From a checkpoint of a small mixture-of-experts model trained on Wikipedia.
Size: 14 layers, vocabulary 15891.
Below are experts of layer 10 (counted from 0) of a mixture-of-experts language model. Rows are named router (the router's row for the expert), gate (a neuron's input weights, with its number), up (a neuron's input weights, with its number) and show model dimensions 0-127. Each number is 50 + 12 x the weight over its row's rms, rounded and kept within 0 to 99.
After each expert's rows: "comes after" lists some tokens at least twice as common just before its tokens as in all text. This comes from a sample of Wikipedia text that the model never trained on. Tokens count by the router's weight.

# expert 55
router:52 68 43 41 48 46 64 52 58 55 54 71 58 49 58 42 55 58 67 42 66 63 38 41 44 48 37 40 58 39 52 55 34 61 60 46 50 68 51 52 37 50 60 74 27 54 80 39 59 45 63 34 45 66 40 64 41 42 40 48 52 41 65 44 36 41 56 61 67 54 47 47 51 66 31 56 49 47 54 54 78 40 40 28 53 24 31 53 37 54 43 47 59 55 44 62 40 25 55 50 47 45 49 32 37 62 46 54 56 48 64 69 61 69 51 30 48 41 63 34 63 44 53 40 60 60 27 67
gate0:48 30 42 69 36 28 50 48 70 27 58 53 35 63 74 55 36 74 47 51 55 46 46 26 52 44 42 54 40 51 41 58 33 44 51 34 38 65 45 43 53 26 72 39 41 51 48 59 59 50 42 48 41 43 54 52 60 70 63 34 62 64 38 55 39 73 47 46 09 38 51 69 70 50 52 44 52 43 29 42 73 42 48 75 53 33 74 52 56 70 42 50 34 48 46 33 64 44 57 41 46 45 40 48 34 52 57 47 79 38 57 45 68 50 66 53 51 50 77 55 57 36 40 28 73 28 73 67
up0:41 55 49 60 32 51 56 64 54 27 51 54 44 50 39 36 53 40 55 40 36 26 48 34 42 51 53 64 65 51 56 46 53 49 38 49 36 52 52 49 68 53 49 47 71 56 58 70 64 58 65 55 65 67 56 66 39 82 37 47 61 70 66 62 46 62 53 75 22 43 66 58 44 51 73 44 45 50 40 53 33 45 61 37 00 42 66 52 30 41 49 54 58 39 58 37 30 66 44 41 54 39 36 34 35 39 62 56 63 44 56 48 57 58 67 38 42 55 51 57 52 53 46 62 53 17 38 64
comes after: " the", " |\n", " of", " won", " at", " was"

# expert 64
router:38 68 44 37 67 42 53 56 51 48 52 43 66 43 42 27 67 30 72 32 60 24 37 51 62 67 32 54 43 37 32 28 63 59 69 38 39 52 71 48 62 33 61 32 50 68 70 52 47 63 56 53 72 52 41 56 29 37 39 40 48 25 39 58 51 45 23 39 57 60 50 35 55 59 17 52 43 29 41 27 62 68 66 48 62 46 69 54 50 41 51 47 63 45 48 72 69 36 55 49 74 42 37 43 46 65 51 60 58 41 59 56 42 49 41 30 39 43 53 64 76 48 55 35 48 77 69 41
gate0:67 60 54 46 34 45 52 37 53 50 81 70 57 42 73 44 50 46 53 35 44 56 53 60 42 60 45 61 47 36 22 71 52 35 37 27 59 39 49 44 38 42 32 29 43 65 40 48 37 62 39 64 49 41 70 37 49 55 50 64 35 45 48 29 47 54 43 73 59 49 47 53 62 27 49 37 39 57 39 58 61 56 51 57 49 54 37 56 52 40 52 66 44 52 39 53 58 42 46 70 39 43 58 54 32 58 41 52 38 48 37 24 27 37 64 69 50 55 44 60 65 46 50 67 45 54 50 63
up0:65 24 67 38 50 51 51 33 36 54 50 52 46 66 37 54 50 43 45 52 53 47 43 56 38 63 49 56 69 28 81 79 51 40 44 37 24 49 51 33 22 64 07 56 33 46 49 53 51 47 44 63 48 48 36 51 33 51 62 45 59 59 48 40 47 43 39 83 44 49 45 62 36 50 37 58 36 36 51 53 46 57 43 39 66 60 37 34 50 75 65 39 37 18 52 60 45 53 67 58 63 55 54 41 33 61 36 72 61 57 44 32 47 60 45 66 59 57 67 40 58 44 61 53 46 34 55 27
comes after: "-", "|", " •", " Preceded", " Authority", " medal"

# expert 56
router:35 62 68 45 57 43 27 57 45 59 56 43 40 41 48 32 62 66 60 38 54 66 23 32 47 57 55 37 44 40 61 45 55 61 58 31 45 63 48 63 49 24 64 35 42 56 71 35 47 67 45 46 66 64 47 63 41 54 45 55 43 36 61 61 68 66 34 27 64 82 51 55 58 54 51 66 63 43 46 25 56 50 41 45 44 71 49 56 42 55 50 79 59 38 29 57 37 73 64 43 58 42 46 41 38 63 38 42 54 55 54 53 59 44 53 57 39 43 66 14 41 46 41 42 50 84 49 68
gate0:52 56 40 49 55 40 41 68 56 32 46 65 56 59 56 56 59 47 56 63 79 50 52 70 54 58 65 39 59 38 35 31 41 57 45 59 54 38 51 62 60 38 62 58 66 45 31 68 54 44 34 43 29 46 51 33 54 57 28 30 31 67 68 42 57 47 52 74 53 69 63 42 40 49 45 52 57 46 62 28 50 53 75 47 49 46 51 38 61 36 57 68 40 22 58 44 53 54 59 45 44 49 60 30 57 61 40 60 65 66 27 48 80 65 21 71 49 52 37 60 38 38 52 47 53 50 30 46
up0:62 41 50 20 50 59 40 58 57 57 64 52 59 52 67 44 64 42 50 53 38 36 47 61 44 36 50 52 56 47 53 46 34 53 40 39 40 62 55 43 39 38 45 52 57 51 55 47 44 62 42 74 32 54 72 44 48 54 42 30 47 52 54 44 42 59 46 51 53 62 28 48 51 57 54 42 35 65 44 50 58 49 49 57 33 38 69 61 41 51 40 73 55 52 62 57 62 51 55 38 65 17 59 48 58 53 40 57 49 34 38 47 56 50 41 68 56 58 53 38 64 50 36 55 60 53 31 33
comes after: " |\n", " in", "\n", "|", ")\n", " comp"

# expert 67
router:70 48 41 33 48 37 40 59 39 66 55 65 49 49 58 40 67 40 52 37 66 30 39 58 37 57 45 35 55 35 45 31 51 53 64 37 50 55 36 43 51 69 64 26 51 56 65 44 62 51 60 44 53 52 40 61 33 44 34 55 47 63 60 49 47 41 35 49 53 81 56 38 38 61 40 58 57 58 60 61 74 55 56 51 52 21 38 65 67 53 51 54 69 60 35 62 66 53 54 55 52 43 42 43 45 53 26 54 59 83 62 63 65 44 53 50 61 44 63 54 70 48 46 42 48 53 47 66
gate0:38 49 69 78 32 35 43 46 34 43 69 70 39 51 74 50 41 35 50 54 60 47 45 61 68 45 55 41 56 48 53 66 78 52 53 40 59 65 40 59 37 48 30 65 45 41 46 58 75 48 60 61 43 54 60 56 53 55 38 57 58 40 40 73 54 53 39 57 43 49 52 51 46 57 54 44 49 64 68 44 41 43 61 60 40 50 38 62 63 58 45 68 45 39 29 54 64 69 30 57 17 51 55 26 62 57 58 68 48 24 57 46 46 45 44 63 56 45 49 58 62 53 55 51 57 17 46 47
up0:65 44 49 47 68 42 31 49 63 44 52 58 58 45 32 50 33 32 44 51 78 63 58 55 46 50 60 36 50 34 43 44 62 45 49 50 53 35 30 32 38 31 72 53 58 45 58 33 71 51 44 52 25 44 42 51 57 37 36 47 40 55 58 33 23 56 39 39 56 33 44 75 57 52 47 64 36 56 42 36 37 48 43 50 48 64 67 34 46 53 41 36 50 32 61 30 56 58 35 50 42 67 58 31 36 67 44 59 47 32 69 48 44 66 65 34 50 46 51 55 44 54 52 62 53 36 67 46
comes after: " (", ".", "′", "6", "5", " (#"

# expert 68
router:51 70 50 42 48 33 42 57 39 63 59 61 39 19 52 58 62 45 41 47 62 30 71 57 79 47 56 49 62 42 35 44 71 62 66 22 31 30 69 52 42 43 57 28 54 48 36 48 69 54 43 47 83 56 37 54 48 36 46 36 45 42 54 62 32 43 10 33 49 57 41 54 77 54 71 73 61 48 62 48 62 73 46 45 64 48 82 58 49 59 66 52 53 47 47 60 73 62 61 57 45 52 36 45 25 56 56 55 41 48 49 53 71 49 68 56 22 44 60 43 59 47 30 42 46 50 57 59
gate3:44 41 51 52 41 31 47 46 50 57 52 50 51 31 55 47 42 40 64 43 70 38 43 59 70 57 63 36 67 41 54 67 52 57 59 55 44 48 39 44 57 31 42 56 63 51 42 36 54 48 42 57 55 41 34 37 61 63 46 32 49 56 48 56 55 52 52 32 40 43 39 45 42 44 60 39 46 61 71 49 44 40 57 42 23 59 66 60 50 52 61 47 60 31 52 43 33 54 50 46 51 37 46 38 41 72 48 59 56 48 63 44 52 60 45 48 50 66 69 38 52 53 30 33 34 44 53 43
up3:46 71 35 41 56 60 33 46 66 44 56 66 62 55 40 50 70 48 59 45 46 62 35 65 87 71 19 59 53 61 39 60 51 56 74 36 38 63 55 57 63 47 46 54 24 36 62 53 29 61 77 37 30 53 73 55 47 60 39 38 63 27 50 38 52 56 54 31 56 58 60 57 64 48 51 27 41 61 40 65 45 39 54 56 64 50 53 69 59 60 41 50 50 46 33 45 65 68 19 58 53 65 65 55 66 31 55 41 51 48 60 64 45 41 51 53 62 45 31 55 42 56 53 27 56 46 20 41
comes after: " ", "\n", "-", "°", ":", " zone"

# expert 44
router:48 58 55 35 58 50 63 60 51 51 60 47 68 10 42 26 67 70 47 40 53 49 50 51 55 51 48 38 39 44 51 25 52 53 62 43 46 45 44 48 51 55 56 54 51 58 58 52 87 57 50 06 40 65 35 59 42 29 46 55 50 38 32 39 68 60 39 59 50 64 45 43 49 60 64 43 61 50 67 51 53 34 67 72 46 49 51 64 50 59 58 53 64 75 36 68 69 62 56 59 58 40 48 42 39 49 61 60 57 76 51 62 56 58 54 56 45 44 54 40 50 40 43 49 31 67 69 43
gate0:54 45 43 50 51 47 38 47 36 62 39 57 59 39 57 76 53 31 54 51 55 61 52 50 54 75 62 45 57 50 35 47 49 31 25 47 27 40 39 49 60 76 68 50 53 37 51 27 51 34 66 50 48 68 68 46 39 39 44 42 32 64 47 59 33 51 67 46 37 35 45 55 58 35 62 58 59 53 49 51 60 60 56 30 60 68 85 42 68 62 51 47 53 45 47 57 43 54 49 63 62 57 40 77 56 51 50 56 39 26 73 46 68 64 63 58 51 64 43 53 60 30 49 40 39 23 59 46
up0:59 78 40 40 61 75 58 57 51 31 45 37 47 49 44 35 67 45 58 44 41 42 45 86 29 44 57 44 57 48 49 51 41 33 70 61 58 66 49 48 39 41 48 38 56 48 51 43 34 57 42 22 57 39 51 57 54 27 53 38 51 25 30 68 47 47 54 13 58 63 56 62 61 47 59 70 33 46 57 45 39 52 56 57 38 55 36 47 48 53 37 48 48 61 30 47 41 47 56 52 46 49 36 54 50 31 54 76 42 71 43 54 63 37 37 57 41 47 52 42 43 51 47 48 26 47 37 75
comes after: " to", " the", " in", " at", "\n\n", " =\n\n"

# expert 0
router:23 65 46 41 60 43 69 67 22 66 51 57 47 40 70 46 55 20 61 41 58 51 60 39 49 56 77 36 53 43 54 27 46 66 50 46 50 53 49 52 44 29 54 41 22 63 40 42 89 54 55 58 45 58 37 52 47 47 46 16 45 30 65 51 62 47 36 43 52 55 65 50 70 59 51 50 53 62 56 54 74 31 62 51 71 44 43 57 59 49 82 35 60 53 41 66 68 32 60 54 59 34 37 46 34 51 60 39 58 51 72 58 58 59 46 60 53 43 59 53 54 54 37 29 52 84 61 48
gate3:53 38 47 49 51 48 57 37 15 55 72 53 50 46 58 46 38 53 61 36 21 18 36 55 48 54 69 42 50 47 60 47 25 49 38 47 60 53 51 58 57 39 59 47 39 67 50 44 49 43 40 39 57 34 48 59 54 40 28 62 53 52 63 46 68 53 47 66 49 58 54 46 63 68 62 56 79 48 48 41 64 57 51 48 52 44 75 43 40 45 46 56 60 43 39 57 37 40 56 64 63 38 31 54 31 59 47 60 43 81 42 52 61 59 68 27 49 73 43 58 38 48 64 56 54 61 55 44
up3:47 46 72 61 35 49 55 56 47 42 51 39 55 56 47 50 50 21 56 63 32 53 58 45 28 31 71 57 38 51 58 27 42 65 37 50 56 70 64 56 65 56 50 34 35 25 53 65 52 59 58 45 44 59 45 44 33 25 39 58 38 56 51 37 51 57 59 41 58 51 33 67 71 50 47 59 59 34 45 69 64 61 36 52 42 46 51 61 70 49 69 45 38 59 29 63 27 64 44 53 66 30 68 37 50 42 73 33 39 48 50 30 46 72 48 66 48 45 56 54 51 40 73 45 43 45 46 50
comes after: " |", " ", ";", ":", " —;", " —"

# expert 77
router:21 56 58 37 72 29 40 57 39 71 54 61 48 42 44 40 55 59 57 39 60 50 48 52 43 66 56 50 55 41 34 68 57 60 57 41 40 44 33 31 49 56 64 48 56 59 47 34 33 58 51 32 56 60 35 57 45 70 39 55 47 62 51 67 66 39 42 67 52 55 37 35 51 55 62 36 57 44 62 44 64 47 67 38 49 32 56 49 39 60 68 37 60 73 52 73 36 65 63 53 29 36 38 45 56 49 58 33 53 77 52 56 55 66 58 36 52 42 66 40 65 44 49 47 49 46 44 73
gate3:56 39 54 56 41 34 42 39 63 51 57 67 44 39 33 56 51 56 45 49 34 49 50 72 45 48 33 55 47 55 25 62 38 49 50 45 55 59 71 59 38 75 37 46 38 38 44 69 76 58 42 21 14 41 35 64 46 43 53 47 52 50 57 60 36 48 26 54 52 53 31 66 72 58 52 69 54 53 73 33 49 54 47 40 74 55 35 40 55 37 46 50 47 40 49 51 44 55 40 52 57 61 79 28 50 52 62 59 59 39 55 57 67 57 45 44 65 59 74 32 90 59 66 51 60 36 65 47
up3:53 22 62 62 49 66 54 43 55 34 71 34 41 31 64 47 65 53 25 47 50 65 29 66 56 49 71 56 34 65 66 38 57 33 66 60 36 52 51 35 66 46 51 42 47 32 46 57 50 63 46 50 73 34 69 58 46 56 36 42 49 52 51 55 48 51 52 46 59 46 55 39 44 41 49 34 49 61 58 47 60 37 44 40 69 39 32 47 49 52 60 30 74 63 52 24 62 46 33 39 55 54 48 50 61 39 51 61 57 48 51 55 42 45 33 50 71 40 52 54 49 60 59 61 47 64 46 54
comes after: ".", ".\n\n", " ", " in", " (", " In"